{
  "n_experts": 80,
  "router_score": "sigmoid",
  "attn_scale": 0.177,
  "init_std_o": 0.0,
  "beta1": 0.95,
  "max_grad_norm": 2.0,
  "warmup_steps": 388,
  "schedule": "wsd",
  "decay_fraction": 1.0,
  "doc_mask": true,
  "train_tokens": 555600000
}
Below are experts of layer 7 (counted from 0) of a mixture-of-experts language model. Rows are named router (the router's row for the expert), up (a neuron's input weights, with its number), down (a neuron's output weights, with its number) and show model dimensions 128-255. Each number is 128 + 24 x the weight over its row's rms, rounded and kept within 0 to 255. Numbers have three digits each.
After each expert's rows: a language model's description of what the expert responds to. This comes from a sample of Wikipedia text that the model never trained on.

# expert 46
router:148132108136152119128115163126120172105110145129140095102121091127129160121180102088084145071091152089113131136149149130140088173132162075144127127123098112110127153144138152127118176092128136115121100100116118158118119154174142147118098113100146157118103198123098131096116134104098136112164122123149123133104125155116126122175117113143073155137112111108165121130082129145104122109104
up0:099135106116115109127121150118151137170129105127100114125114087128161098199107141066104183103104133096098108118139127123153141143094112124173101111108104131090145167154131108131158136143174130136123127124078199130141137139124165150134134127155152119158124154145102153095139103129115127157149113087124127106165130093111123120128148107098133122156149139107071133167111099112139144112109
down0:130075159095106184109110139079084111119109142111143172128153142126114125100131127168119093161099133154133103135110136164135117112119094172121097165136140142125104101137154131125154123103133137139146133186137123151140132104129135121105136117101114132098115141092135138173117133109171125136105124097102147130140124103174133163097173126121095130122164135109123096117148088117173148145100
up1:086102111123179101112092151106096140138131098149116132154123156118118128119076126140077148084138130111146157109129139088161093099088151080121124134133101132148165090148116105153143134169130155119147127127120135110138155123134101125096123131143096130142106124138191134101113109090117111132131145158132118141147129112127168158135120159132115178122169119117116101146115121114120139133108
down1:094140176123136116133100075125160096147157108146110149123137171113128094153087126130175118125153117157130135128172074117094144129176124151124108151140100105158090144119121091132177095144155118123170143126153109128129128115111149097133129155145123114148121122133072150163122132124135071130082118101090162143110151151150134159131122105118181146151173198113123111150099107110126117113150
up2:149113111090128113150131124115153135133124142182127149123087139151127111110160093133114126143131147129057098127118119152145089179118083082143110128141132138118147094102126102097126109132082130135105170126142156109135133138110082163128142158130156143132129142144144113137059142117131095115077057156129103131082116111102104105137111155167139109113140112127172141141141159115141113123145
down2:130142133130123130138121134078089108121143165141147086101154165130155118141129135103126173130096117131114103110153132094120152080132119139141117142112121108169133107128128149096121123152109121134117161159127118133078132154174146162174147110120119105163127153200106134083146060135133122091159105103157142124121121115119129118139131144131145130137122097122137152157151123139143097137148
Description: Hyphens and pipes opening infobox or table rows, compound hyphens like Colmar-Ribeauvillé and mid-Wales, plus prefixes un, re, De, al.

# expert 11
router:142109137137149132122129149094125168129114105118145132123112121133155121104117096129071150077103102129087134100117128110222057141158102141113107098110100120119210157145109180149135135134125158158124154158105127132136130151137125138124093115108129105106132171118127101100111111066119126121136144157173099091103182130165123109126095128147115129125107092122151125101094131124123114099128
up0:165150167126099133173134112124126131153111131148115163142137099143132129108167136109128100096066104121116095138136150143188100147147110142109179117110116154161178141141125144146100104135119114088167158107139103120141142137135139120102134126144136092120173126154134102131157138103156183119148160130175076098125174145136132156156136080141139131127113119175169148145101127124146153158088
down0:128122125116118123100131135155191151088148133108147135131126136174085183114125116128147104100083118187150121153117093124134103136140079086104149132139123096120113116123140155149144078112130154154168096091060131120123132149147106128106136121127125105128089129114124146143107085138131113133108138108108154111145117181138147116176167099127139115116105155100150137147171149103138128115130
up1:096098138164118134113106139117110153105103112124094082130100093099126143133139137141161130127135137148133131119155136145128092120129124133124147149130154153135114109137123146123143151155106170119118126169117138141122103118082090144105172117089122110132136159106134142136122074138109115118102128131122109147127114134109141165087093137114133160142152175097116129194090101116148146129091
down1:165086100114151114150148094143118149125096125147155145107134109119145101122120152140146145134158128143118155120136098106135148079147135086093128169122126132111138130146089094099137139110120134149135155155126147116161117141129109096106130136103137160100091103125112139171129119133133162169160144135140074124124122113135149136148119105146163133132112107143102141115153111111147087092175
up2:139134150102166126129122141102118128138120142140115174161154102134085075159128125161126074131119082128134115109127146165135087146137157102168090155098126113124124154170118134133122112143120156113158122126148123151113133133118148137119131124158113132135134171093131125151087126178074142084120143152149064112116171118112166155155101099119147145104136159133158147103105155154150112144112
down2:145152120130116143110145139145158128138117105078153122185088159152127118170136146079095152120106119099124101115085140127155116100108158146136150142109149141124132132113146168154156122118094172161139133117136161112118160160103123156122119064134099113126131133157115108158156072127098104137165115159150115127132141135174162105117139129083132146122081148054151103116154113121127100081137
Description: First tokens inside wiki table cells, such as numbers, team names, party names and header words like Candidate, Votes, GK, Population.

# expert 27
router:121156110147151120090110161081122137152146128138137115109117130182103174159148085125095176062090116127095119117118141117179093142133127099170145123135124075106161143110147158148115154149100144156127103159121114142079103144144095127090161106122118108126148152145090156094093129132121148122125170106159133104171152140114116132186120109138115167117074141129125122111128138129140121128145
up0:119149132119179137121144175088148116165130139118144112143119146171159150111104105135103171139131144109111039165153144096157122122180113130134097116140141107114156138104132135067152171159136143072130125148098088136101120106129122138125185114105109115125093130130137112087114126078107133110158127131187187167169193148114089156119136103106114118142103142122132157125099142134120176163104
down0:100119112115115117126130085154143159116141135137149147098123112102132104118074148134146116084131102086164174171159139133133144090088144168169133162128145122131114138161107141154088120094112123103107148141107116108152129098142108114115115160108091079122129131090127130142117151178134152149084129148101119115086139087076146083117120157131140122115134107150145119141139131156133098148139
up1:104123143135094115125090167120075125122083142099117192130147126163142064137076135145117120133147109143121090114139111130148095152150077142170143146173164135120147108155164106126174103099103120112154148143110138102122113133153096118132161100152117092123115158132133143139167094110121091143102110151118131138183154180113134091164153156118137129145113110088158147145116143147097091107136
down1:116138108115096118144129156105119118108084118177077173119112136133129090117103129130150087104158187138122133149135111103119188140124149121085145173137115159110132150172154120099113084106113138088149115149170173117136136146104134163135117122180141162189123122134107127143146127151126114118165116207081113121141109134108122142123156139106151148129098134105111101108103110104150120141134
up2:151187112172199147145122157109099125153123153107102135116105127105144154133072126187127115146161075140146052097113104110159164126120120122103119113121112132149157135114128130062122104147119138097116135126162145115100131111122141123087138117111118143144101140138093128127100142107107086103151120115123134118128167157120108142114097055177104115140134153141146141127120158138120128141144
down2:095134157102111118139122104141101115125135113095154165146150096108123125135108140102155150103144122119139111170152110130086153117114131111117139100118101162146086078144091128128106138101143180113132152126103133078088151134136097120151122173130123076166137115094142097145149102150152158127133125111115134121130113084116130128085138120115123075186097084150141146145123083147108150140127
Description: Commas, periods, line breaks and He/She/was at clause boundaries in biographies, plus career verbs like graduated, appointed, served, and U.S. abbreviations.

# expert 13
router:131135128117128113134105149093131120137126114107101135112107120123146092125132096110073163069128115097079120156136135123212106154127149083144120137109128113148204192155191142142116139121112164148106134134092126139145156128142131146124115099117147129120147149144133110119131102065117099150158106147191125107125133129112126102157130137165096119130076102136134153120120125124119119129080
up0:143107147107110117113111083147159103124145141095107088103074132144130133132146119134125121087123170097085108174173101147128132125138173137154151108122103155103144111114179138117102133131117111105138082146176147141133107079126128148153154114167104144133091144114111139134119133158059136149129137132171114131136104121150157161133121140133114127091090143104113115119062118084124104136109
down0:151105082113120161121136152168129132153114141129140131126121085161117142136130156103141098133109127090132140140132078191132126095135126105114123119127129127111121121102091089155134059110137115111151111090117128181111164186132125131137125146119133131128125082119114128102122093107138138151158163131131143132149086170138110126117133124141104126127093084130080168161089150156112180102120
up1:148156138126163107118109152104121084130143136136141154121135155102111143110123098121134139114165097109120126120160107135171136148141138130110116116142133111103107122119185147118117123141113117120185142144138074177117133132143135173104071110109112142118131164113121136132131109111146113089124160094133116099097164102094117111201116113133107161107097167131182110129092139107096136118153
down1:105111102129120137131143127103115113110171111147094100113165089121079143105103127093080158115164164197139137095136150094126116154107108125114108133141078103095133106102144161113121170067146097131125120150130168139083101122104118140120129104128133095135115133117180150129125167108123119168131125150113084162137134129120140132169127141135131080184126147107142152138170154164112156146113
up2:152146157107128119160082202116126172155109168119149118108156127143131132145106104152158098152129107143139111129146132137135139150170130184184167138091088110170128142131139188106140147116107133106132146171148071117083078162119103186135102109096143130146091129131127119122131127094126136148124158172106127112142139144124125134127117122132161138123106153154136135111101135142105117151102
down2:131146101148105156128129125115117118144159104152193143146099137125164128131116148094135149147131115103081153128078155114143135138114154159165110096148149135144145146156108135135121114093066095135130125134148158101174158138105152092141136107174132059091120119130132083136109114105110102128091086150130114134139121100157141080141102108120108156113120112106171114124122124126121117138113
Description: Blank cells, digits, percent signs, semicolons and header words in sports and election stat tables, such as GF, Votes, Turnout.

# expert 19
router:141138137130131116131136122054153110156147106131135103140102070114131158145110094097082155088139130100115110110129134124160122129113116102118135100153098148159171166147187185149098107126107131153138117139112113154119121113099133181120113078096132127139157122103104097105114137132107143135116129122204167111134128150141109107164137100143099143123072079115171111137087122102147138142154
up7:127091148131136095120127148114157084101184129121087116127088086125136138157176103124102181132135125077135131129162114170113120145131098129134123142144089113120132111114169170136220154130100083147148140135132110161112139093139123166140140106108153128133093125161130153138132105151107125141147119150128131116100120162103167159124127121114110169134164115122121124140166134143139143135108
down7:103147134086119163123131138111113083161177124180159131136127118129112124159132134132113173092146110149169112101174145103140084157129109130141108139147107112100132126084105129138127110125150139126113207135105106119136143077170127123112080122101144087176092139132114110142119143098132135146146136111127162144112094107140105147117161090146164132099141135096131162129109086138141102137140
up8:135183177136116090124124131123151130121097144103120162113160140113138100116121137188155130130120179153158166110132153129169106128131118142144111147154123107107129107161153141132115126121086135182135144146119080149088125114135125091113162145088132126109121129140112158109145129128172124124127147120060131137135146195127104159148128061124152120137143152104159109125137114169101115073137
down8:120073155159139131148131137122097161108102101119114133133201117165142103185128119124104094108150104119111170126088104156133160128133129143153127122130125153116113119116122170114171173125130139118140199167098124120111103136151091137104180145152144093079148139102114102154161121121120134127106152159132129136131128111113157155152147129175133105177129140115089129126079159140104120134116
up9:122132127163097143114125105101150147157149110109135115107121104082118145160114092121103179138140154105082119137138107154131126158121121115092130126138115123103130124151149132165103110115096128135189149151137096101134163112075101160087122102128150100148179123110150114109138134145135123108125149152136141084153120111102106116138128158153090144125136139087143127132061108116104143123118
down9:131155141133147133155143101130104109090150117140134116127122137125158122149175124103114129086150105143135076126117155149127108128127188138132112148105168113119107143081133148110133158163128126129131102119186116133186102121123171142128114117107111161126126095125113135155121152058130130140121139095135122154130130098101135119150123109170145145128119126100127127103118112149118141163109
Description: Commas, and, It, was and adverbs like also, formerly after a subject in opening descriptions of companies, schools, films.

# expert 10
router:148169141144140111126126122075091161152139108117111141124114082137107107135136096110078164076118153090110129120111098093129125159087117142142141132141136150125127158126159167139116129127115121154097115138102119142122100107155132108126115130102139081134164164113096109103095128140117113110117139145150160092127133131137156117125138120152102142131123103105133160127128141104133132114140
up0:121090106126121117112086181157120111078109110153104130108090158153153139078138108126132167124112124129150124110129176104103136111122118140097153170139119171150118107182122138149129153123115134128169123136081072106084110150117113161136145126067178134182155147149135099140067075151114110093133130110117144109164129125118076119110122196144149146142133106149121142098147143111139144132126
down0:140131107159181194102132111150088155115117158110131144129105111087137127129117096136145101130126138143147126102091176134125128143118140109096124132131138082105091163158194155156136121135148104110129119176137127129159081133136126166085127125100152134098149098093151131135121173107108146100088115155131115156116111139123116171142138121154134138190136143143155146117119155132088102103109
up1:149100092139105107180086142159154119148121117157132130158126148100132108138108148138146116122185121110106112100129084159170078103084146141144143099150129110144145117139115090124124149117128143145129106122145109185103106139107137135091100106094104116112140136146135098157137113148155091121127140175105114098110145146165147071173151066135112156168150147170178107113122123115152074176172
down1:091146112127090123155105098153124149119138133125122126101099098111111110113123155123131157126156129137167140116137139107119103106064124132165117152138112156134133126148109133100135139114146128064131158114158165158124077141135145109120089107131142112149155123130106131119161104149106115149115127121129099108167084109133135159115092116074147148152138112128141121164114103137095104114105
up2:153106125177135143144106204142151162109140156101085139098140114149143129122128126127138121144164118122116125098147116144121095117121142088129130151155111137092117133152143121116146155145106115081184099125083113086124124182122139151123179064149150157131155109172107127143100128125133097126151076139105115122139119164156124138097118149131159122117147144182156116101149053149125083112109
down2:151120076125119158105137148101093134118203148175101111112100124126165115099156153111164088153133123165109125129103129138108132126187095115114111101118123083121119094152153142109158171139158122170130134169114118094128146123133115150104136120095136111098156138127116164112110105109123174152163106156099133115118139146167091113151140112131064132146111145135133143143129145151069159148065
Description: Finite verbs and auxiliaries right after a subject in biographical or plot prose, mostly was, is, were, plus became, took, works.

# expert 44
router:120153155107143141141094144110139129158139085115143133084094107142161146144111088125088150107098140096083140112130114079171100138078123140149118130156128137124186171149138147106124118146130103119126122130106131162145110185144138149118139127134092111154125160137137089124090090120068135160123133108134113123169139126136116138170135107143103116155096105105140143107111166168169117156143
up0:105128138051122146084148115126147114144154105118159141126105124105101136183103127152080137114124122066091143150113131114172111174113124113158101088120161156115149123144147171104137116109150104115130127194117118150145138110159126139069120111133112060094114147152141104133118105115121106154133104103148148118105167141132130102174118115139133122094134108112136146134086093131110114150164
down0:157123117174140131102093113043177110095093141170104132132150129132114157146086124129090151077137160126131090096102151131078129165190152099115073113108129132126126094180160116125151147140113188153192115126130119115118125157133099143144136141123127187151077158135099161158124110149113183123149103120147145094134108100122143156123079132049143138138094135134139142146157132133143091113120
up1:155157127136156118119164119113145132142156092134115143144129126135198120073122088144182131148125116169077102083106142087121095154102081117142167118143107133111138150121127116162133123154120144143156127155120120144126139150119120111146122154124139125121117142142128135143132145127114146149121134134145123142108173093150140123141161161138144176161128130098139110089110112141096124123121
down1:195139107118110114147109162127086124140117114087138150120134074148132125094074106145165120125093145121113125129144087102165120140111136128141124107146072152128176164114129173070113174137124149123119114146156125108118109133095145127089085093130111121122124130147152095125161121147142161115146136176125125130116137085118104143085117106137144122074115147135126137135132124163095135192122
up2:103150167125117095121105100068147144115135126125099126122125130119117108147138114141083153122149143119112112139150131099127126105086159147136153144158101137134144112150167119116073113110152096163148144114140137125115113153130134134102088149103128120145160147114125111127138157144119159141103180128123153084104136054120095078177120125178146150114154095137141162129100167117122059114111
down2:146137146138164116124146108098128100123144127128177127127096107140145130142139104114104125124122135161139133155126151135124157120136111091110130125124155138129121111116165120103166098109121161134116117140189142148103123107159151078104119114131146112096146138153117102123119097118151120095161104156119126149103106104109126106085139124114125134143112131140115136104105118118109068137124
Description: Pipes and line breaks ending table cells with numbers or coordinates, plus descriptor words in death lists like American television.

# expert 29
router:110124112118167085138109165128140133124121064146108077125112125154132135104156088099082180086125137110102115132110158109177120139153137103141121115135115131109171148169139142129084139091125125165122103113119154137114154132178101119128071143114130119131119147134107123125114102088114164092161125130155158087125127146114115105125115110149093094144099109100105126127109110088149111096144
up0:129127132142143123148056181122107128172155117097124101124137114125107135106183097142115137092097092112133112153131135111137120140125135105125155133123106127097156146143123139114085120150139147117151151132127147147126136119151135117104114088125160075140120135084157175127098077139125117127164120119150122121129133131101161152155080132133103168139128108146124124120101110128093123188086
down0:108108119120112101151099130148126083114160105107116103152124123138130091111120161121141106109119084107130117168126155096117090151120110147159128145127138141152101144137178149060167148131121198150116137080156162109118117125155128124165139135108122162128140114110119139143129134128099099116091133119135121097121131110113149148086138128165140149109144134147150111151115100125139114130087
up1:164140083137162147127152116122127155130123133157107130088116143110136147139152116139129122106103128107097138141150129106110122141150159121080129136143165138139143149122129155056115140161134070149155106145115128169178112152094122139179102136129086154128152105111136140114115108127121143143192097104113142126095124116136125096105118086086092148131123108125107131115154126083180128102173
down1:119134106118104105168113148131160162126134180083138169142141149119112134125180164121121108105137144145123134130132107112164151113121116149111160128127135163185158135144135097099110113125126113120115097158122123134092152123128103120120105150111156119153126126101130124128153126142126149105122140143158137088137110141145131091133153167158121101103139139157144121112137159114122153132148
up2:157115138149123121114100176110126131105143142125119085123153142133113101103158076098092133129121172145116090130158153137157121185125146110128099140120152159164141153138173157109120139091120136134142164113142161144162112114174122125154082130148148122133127150101129108172119116147139145146154119132139163093127141141122115140093088151121114107143080144119114170119121142127141151132092
down2:104106156126168149122168149090101156129144155147124128151082132120110154126123113098112171171139136115134114145133086172094115092138135088152119099133124091145156111120140145062141121112109139127150118128123118144149098152104143170137126136122103140096079118104112107146100118126088107099122162114136111133158155158129158138097152132116123130095144128107150082093143127153140120131168
Description: Function words, pipes and event terms in sports results and wrestling or tennis records, such as to defeat, Cup, Open, finals, Overall.

# expert 3
router:127169077141147103131097146104148154146140108113127137089061110104114180143126108135091143101083150110115128113140105114174085124168108108117162100114106093142143157149132144120084138145103110121142142146102126131125116123159130129111117140120128143095157144098114116129104121117118130127169163101110131083116160158147096139196121125188104154151079102121116125113093135093134142142174
up0:091094140166149147157131136103088118176116138147107127132139122106126081191166091137103170145147143149134140133182152167162129094113118169135134169095147122170182125133121135134131123120142124123136145163087074108154091150147124157145127134130174109138104152110138110154156115105106151113130113117177081121086134130094157131095083109099156165120152118173132145124128118151115121126122
down0:132151121140117167105105133137124129120151135110111131088113142092126123151085145147107090166116139125129148139142094123161131156086114149065171085132158119105129183153135135154120174148129125087117149148137179114161123134176106139078123124141113116107129120116139098140156137109121125148162154105140143105170126134134078137134182115148113146124104140115093071163119116118135148172144
up1:119176126146157081102163156124116159135102099129159109109078129152122095115117086124085140118143153140171177100159115112199122145181107145125138126124178128141176110114161116119137124112139156096155139126104101128110112099099102130149141120129087118156139103116139118113140113133133146114161147111158115126163098151071114163131107117134113139176145101056143146124130143156083160101107
down1:107110152088117126109081132070102164127120148139111108107113115105115157140124195148116136180092152147115139131141150059157102116089103108123134166131106123135145121140116102112126176166128147125112122100137126141134116138146135164128121132109140134128145165131134108117160050125140119134114127096161148143146184130133148149134154150119079101127124149119105172108145111070144150133099
up2:132143097124172121130107120114138168116134128146112133099098132132156169147132103131096156157092122113139113091156148093140130145164175111108132130099125107149134132160141147127098158116115136136131142144101106157138150174140106131121121124103140167177103162095131077147083087157136131142185154108136100108170114094152115142138124138116110134114108099154107126127106133115142147113132
down2:133158129139166115150107133105116093149121130133093106142169133134102179103135137135100146101120116096137155139134121118108099104095166145136111127112094155133130124118099086079122091100119139164112137136119123147127128153076127125136137189118129133124124140144075132151096147135117129151096119137110136119131115117189144110108116123120165160104092132127190121115133121127170101146105
Description: Month names and the in, on, during, until or comma leading into a year or date, e.g. born May 13, in March 1979, On August 5.

# expert 40
router:133128109170118097140113172095156129105129120144126145119103032115167137111135109096113141090134137084111109114105147089148105139157143148129105135156102154137166147163159144132115157126122136114123172143144132122161152139101158147128129123105143109099143161111121093107110131101106158146142158164161145114105151123123124130149102113133084089107143102133178147090110152093120114138130
up0:133096100115141124136052142110158123153141120096099133144097097187171133074143110096118138113136105122138135104140137103194111111143125170148101194130108104146166089128118123120099124122139138113133123147087125117155105175093177102159131154125116129110138130131144174135113139124099145119126161167135151105159179090118151143141136119141075192106085118164096101122136107112111164096107
down0:125131165178134178140139092117130129109113069121169116172098105125123109186117121146160149116099153125143119141131179113128116112107175103098154138106134106119122095121137109129140145102097134136186127135120142162165145140117146116188147139138067123153111086149108119150086132149106139101128137078072122129111113138117137095108155099164121111137141179151160130151130121134095122131111
up1:143144130143157118133115143094084115147132122132125157082117185112146153100118106133111124132107104138122135088097155132112113101129139149127094117177115132145104100065166153129086125102112112125115145131128130113123119117142144148121156109107113107172174121143134115115120151101128104098137119135102158124123154102141092138095135114132110183127106145144137127154079097123105119144094
down1:092120121147120099107115121049136182115090104126125150145096123123133147106165166136070156093137124136159100176114160136132122116147106137120109155101126136096134155146116140141175154127107162131101149138154113108133128084140139105128101134128092118154098162102165107128104139100121119141128065137149134160121127113124065116165076111138130103138122134143114114153131164129144098166132
up2:123104133129113146099145112100104129093117132141141137128145113074160120165119107118118160110136125101144067155170095123148141128094120101122173127136140165091127159128136130129111153182112155133113124127138142131112131128126107127143113136130111149057102122074136146168143103133080157162125109162111120127153160097106094130174100129112103105120123120066119139102134112171132135118068
down2:156118122103115115085083113114134145149144132125149123130150162134113142089113192125154102155139119093137118146064146111160109112095140105168131085109134102188141094136132107168112090135106130160156126043091113151115165164136135136131132134075121096158086136144119123122103162131114138153131145127160121132117117124159167108103158124143089137119149151122137144158138115102172127129135
Description: Middle pieces of foreign, mostly German, Dutch and Scandinavian words and names after a capital, e.g. Bildw'el'ten, Gru'nd'tvig, Van U'yt'vanck.

# expert 41
router:134175140124121114152077165100108134144122108153115126100112117140160182132156117096069153093128178097137124133139140096172124141136169107128097120149145091115177174159136145118119147134109158137134131130111120164159146145121148155110119108115153145153129125103086092102080120122073157118133162141164125082115135139123152130119139139170109141134119120096140115121108133134131138151122
up0:122141122156126170152107164144129183166154087113154114142121140126134057111124098144124137149106151141088122131163163111098114136160124151162138103095113145135145143118135132132115133136145125115096151103128144126080136117159156112115118131102123173113118160097134142121160199117141142147118125113125081119149150146131110101129104121139174112172132137100098100100130124133139120126171
down0:129159094109140120132182133156131151143161126093117135161103107096158054164127095133132143163115173123051138073131182108176100115148139113130173091109109159138165143151131139140138123160108137133137165159147095113123135093153118104142098164123110149102114166144163107106150138144152112095130095134106122145143147137147087143108099129156112131127098113129116154066150160131101124100102
up1:143108106155150151142117128120150114126166121145121086165106164124178128158139116106109173087093130120132161129111138159141130102126134119158105068186159136118148151135125109161120123102094118147139145136109129118100103115102117105132157162153126097127126143146133133119117183131157145131160160092134120133110135164113089104147089081159127130164121161099124133135127110097104122122078
down1:140121153116126139122159131160150136123165093099119124149110140131089169104135134086134131109114148130144141143167108119105132134154109089083142095103090138134140091108136134107150142160144155124149113091098102165143121151107119127153083117123159146141163064136114135146115097149123108122147168127147106104122144101111153129174114107127081135130128141123134104160133128095102125140097
up2:117142151103084129114127086096130094149147148132172157111137126096127159075120106131148139099096137146070145144159157118108119176203172119119114113159143124112105108135136094083153151130134169116126077127123107139142141131174123088152130104116134122141143137086124166155140106105158175120118153128147110080131140118113165175108116160104129115127114130120129117094110120115125093166091
down2:158085115147149112155131176157116128113107100073092136112131057119132130130131132111178134098113098141123126150145115127107103092126115117130184121149117108113139151114108118151096095120152145115134128117127173109063158140128120166160098157138125105132142095159113157140115131168094148108132165116094148141180111169101125116123115110162110117146108147152157162142122150119148155162144
Description: Pipe separators between table cells and the |---|---| divider rows, especially in election result tables after Candidate and in numeric tables.

# expert 43
router:113127133133132104145088151124115121167130134117115130086120105136142133121160064140104170097114147105095088135128117105188128183122148076141105101136107136122181153126166113126114124129096103130099092136106086167134126159134140133101117124091128138115126120129076076100086121117114144150148149120158144096134132142135096119125146091171084168149104100108140135130106140125162161121162
up0:142146176095120094161085143109084106125158122123144128131137071128121118110146123076104124108079148149083147139142182127098134163174115120137113142115100152156106099122136111135127120072152136140143139141113196143122131147131150156145167142104208122134121142077143127138151159112109154089162131145091149101156120094159101135108124144114114104130122069119132162134076125108104123175134
down0:153166118126132137100126121189117141137167113152100109110114100127102140155125038164176142186112143127141140116121096090141097110157133096121158126155133099136130096143121136117108110137152096147159146125115149125127132088124112135114179109134125114132154096143168142153132126129114139126122090165126107155139138137097108127158102100140130140157134056096125123114113134161139112153121
up1:105119127139137142098121190102117164144102106122150109121125130174162126096138106118102102122111120149106097133127132114126094166106123146178150105138139133085122121127169113126105110149096116119132134134129167115095129125152084124102111148119152133136153154113103111128116166113157123082101130068166187133129151118131126149145121123118112162164116132106119136102130131148140102130078
down1:120099152157114148143147123104119117136102134130108137132104127110155111114144091161073096149099116100123160115125148115139106132130106133160113142089136098113144111106133119128112126133165126135115112148093153119095143114127125122108115132143096149169147195129134174153141122129091114107119094158142116146126137101085172150159127140141155121121134109115129152096175106125100129143119
up2:122110120125122090167115082123134101163105083160136141112098115140163143132119139110126142129141150086093136152173144093149129077120097124095147093103111135136187104154146138123174124120121113088180130127110111131136154115138165144175147131119112106107108136120125136099128139098053111151157153162157123111071131128156049075098111137101088140118112126134128088111109104112148147120150
down2:138133113103139121113113151136142182123156182115118144140166152139104129120118091142152121112116116198140121133112122145121094147136140157147118133163125103147123116118135107128112159159107121132144125119177118117064123120131147110124100140147138106096116152181104066113108097130138163094127094154126119144103140146127144108124146112154156103156136097154135178133113117184129115113166
Description: Pipe separators after names in tables, plus section markers and award words like Best, Outstanding, Died, Incumbent.

# expert 51
router:136132145125167133165091175128128130148151112145116118108111099147146142135159026106089134091092128111113139111134130126127080170130125106163118116134110127136125142123141154130097144143085118119146106117136131128105083132177171128099104119130119109136137107107111117120077120147105144102154112129105167103126152161119138127122118126163110106145097108141140107110102130129138119140116
up0:134148138118152101133105092084147109095133146150127105160151105140112110098110084108111129152149111118157131122094127142168123138122118090170075196133144142131141146155102134131141120150100115146139175145151083099094118159115129122111101107137108142143122143149130121085147131068135155141146115148156126108117106129129113121155071115141128119158143080105138139133107128165115173116133
down0:106130170100077122109164064093128147120137140076141120132158087103130127146158137112109110147121135118142119130106125124114111111122141153165171145128133060115109159097096150144109107108142111172115143127138081141158116118122140139114087159158139193116138156138112142103125106103098171129141135132138107156130114120146149187140114086163131155120118164093137130175141107126076179149098
up1:162147124103128096149087143140205170095099151099074109121138101125098114168116130104130111106126123105164135118120161131152161145128118096112100142139119099136144148105139153110141153090085124138165133165150143172099151146121113113088116125111124139115169108150094098129124135127151146142094134129127169090123123143147108096157125127124109139122173111144101109115153108155124084126151
down1:099142152095101148119109171120082181086105122139102120122147118134103194138115107141127148139151134082113151142121167153123116129091121154146128163143144133126132111115158118154146158104127133153138182159126104118110106126151175129133172113157087160148147112154152159131082115127163160111145094140135148127169104150123135111093136164129116110094052132140075111155124130131097146134111
up2:150120080191143135111134161107113115114114123137095141119140082167118149112143140106115163103144107097142104150160140143145114112136103164144110129118154153142129147126078097100133130090147097167151121119104159122119147140141096108119076126173152069167137158124098098113095131145128112124159120144131124089145128149121165152141099149110114071165158145117128139171118126128141097107118
down2:132146114126119092084113111132128126146152139094160133138133109095115147141131115141102098131126130109118148132118085121122113144100149090125122079130124087113102115125142150135117132178138122153113109138124128143106174145117102109077158119136157118115083151125162112128144075120147151147105115146167109141140114132131109165134154123148134155143081131123110153120111098116137167099121
Description: Prepositions and verbs in narratives of crime, war and arrests, e.g. killed, troops, prisoners, stabbed to death, at a sanitorium, were employees.

# expert 34
router:135163142154129100110123146103160155128134120147121140121090126152135175114163121127087130099110115116105120127146124140151109172131115115138137086132118092134148172175137152136126133109124109155127131164113134135160136139111109168148105123110118133130143142100113076130082127088117113099140123118157140101101117143151148129148100082124076099134089126132175102085143159102173078117108
up0:129113139159055107114107104106159158130091127132129144133132124155128123176082139136121124097145098133156133132075123174161098108136107074123136156140156105122165149116132123162153118124146150093150136171103158120134133078111100094079100138125110174134141158149080111141154116097130109110165125152147106106113108145111084155103109123126093149111145134099126125136144137170072125138065
down0:140141136136157099147133128118089148150129143124110084151141148146074119133126164123110116111148151136125171136143133105115141104117148127114150135159147187110121101115164184149136061090141138145107141087102107132088134146162140137152137121104180103156114165120139157144154141135115165138125130166098065142139123134111170115128121131106112095154132120105094115117120122126126149143120
up1:117112119081140122122127125123133094082159166096091134114177141103131104121084127151108137130130122206121106125167136149140133159154121152138119138148164140129145141121098109121111133134185167142101112173163094114142113155130119128142107109160112105136145127151168105109182154106122132139151149109100142097146110116104136113075158143131100168107136102112144105123146105065087111116108
down1:171138128119145172091109174114157116126138099160133126118136131149107129120134115148122128158117158102133158165096149087136174127123144121139110122164112149114125129186157145133155144140090153155128129097163133118130101093147187158115155133122162135107137156100120100136117147167173144153120149111139121117146130121131114171101108119162126110112096118125142147154134137137155144149070
up2:120119099121160129108094130119104136164139119079119141121118089109130084115107133110111121159139117163101130083181122125125099100134089108151180147096142151111128117157121105146153148123119113084132151141119148100114134101106092145103107111150121156120149133108158058133173143109159174112112113122124155129129173156128168079081159141127104176147132051159155154119129133115105112125129
down2:110191112158144095099146103106140136132135158138152126143174168128108158164099088128117115108113116133141105130116141111133158097113119155195097105161173114119152124124112129129157102148127138097135093156112136159117125114124145120120133107113125113143155141128154094154112125126068120106155090140158103138139130082150106174165125119122156140130168133120152065129135143110152117081139
Description: Field labels, colons, dashes and name pieces in biological classification boxes and species lists, e.g. Genus, Kingdom: Pseud…, moth, also medal-table dashes.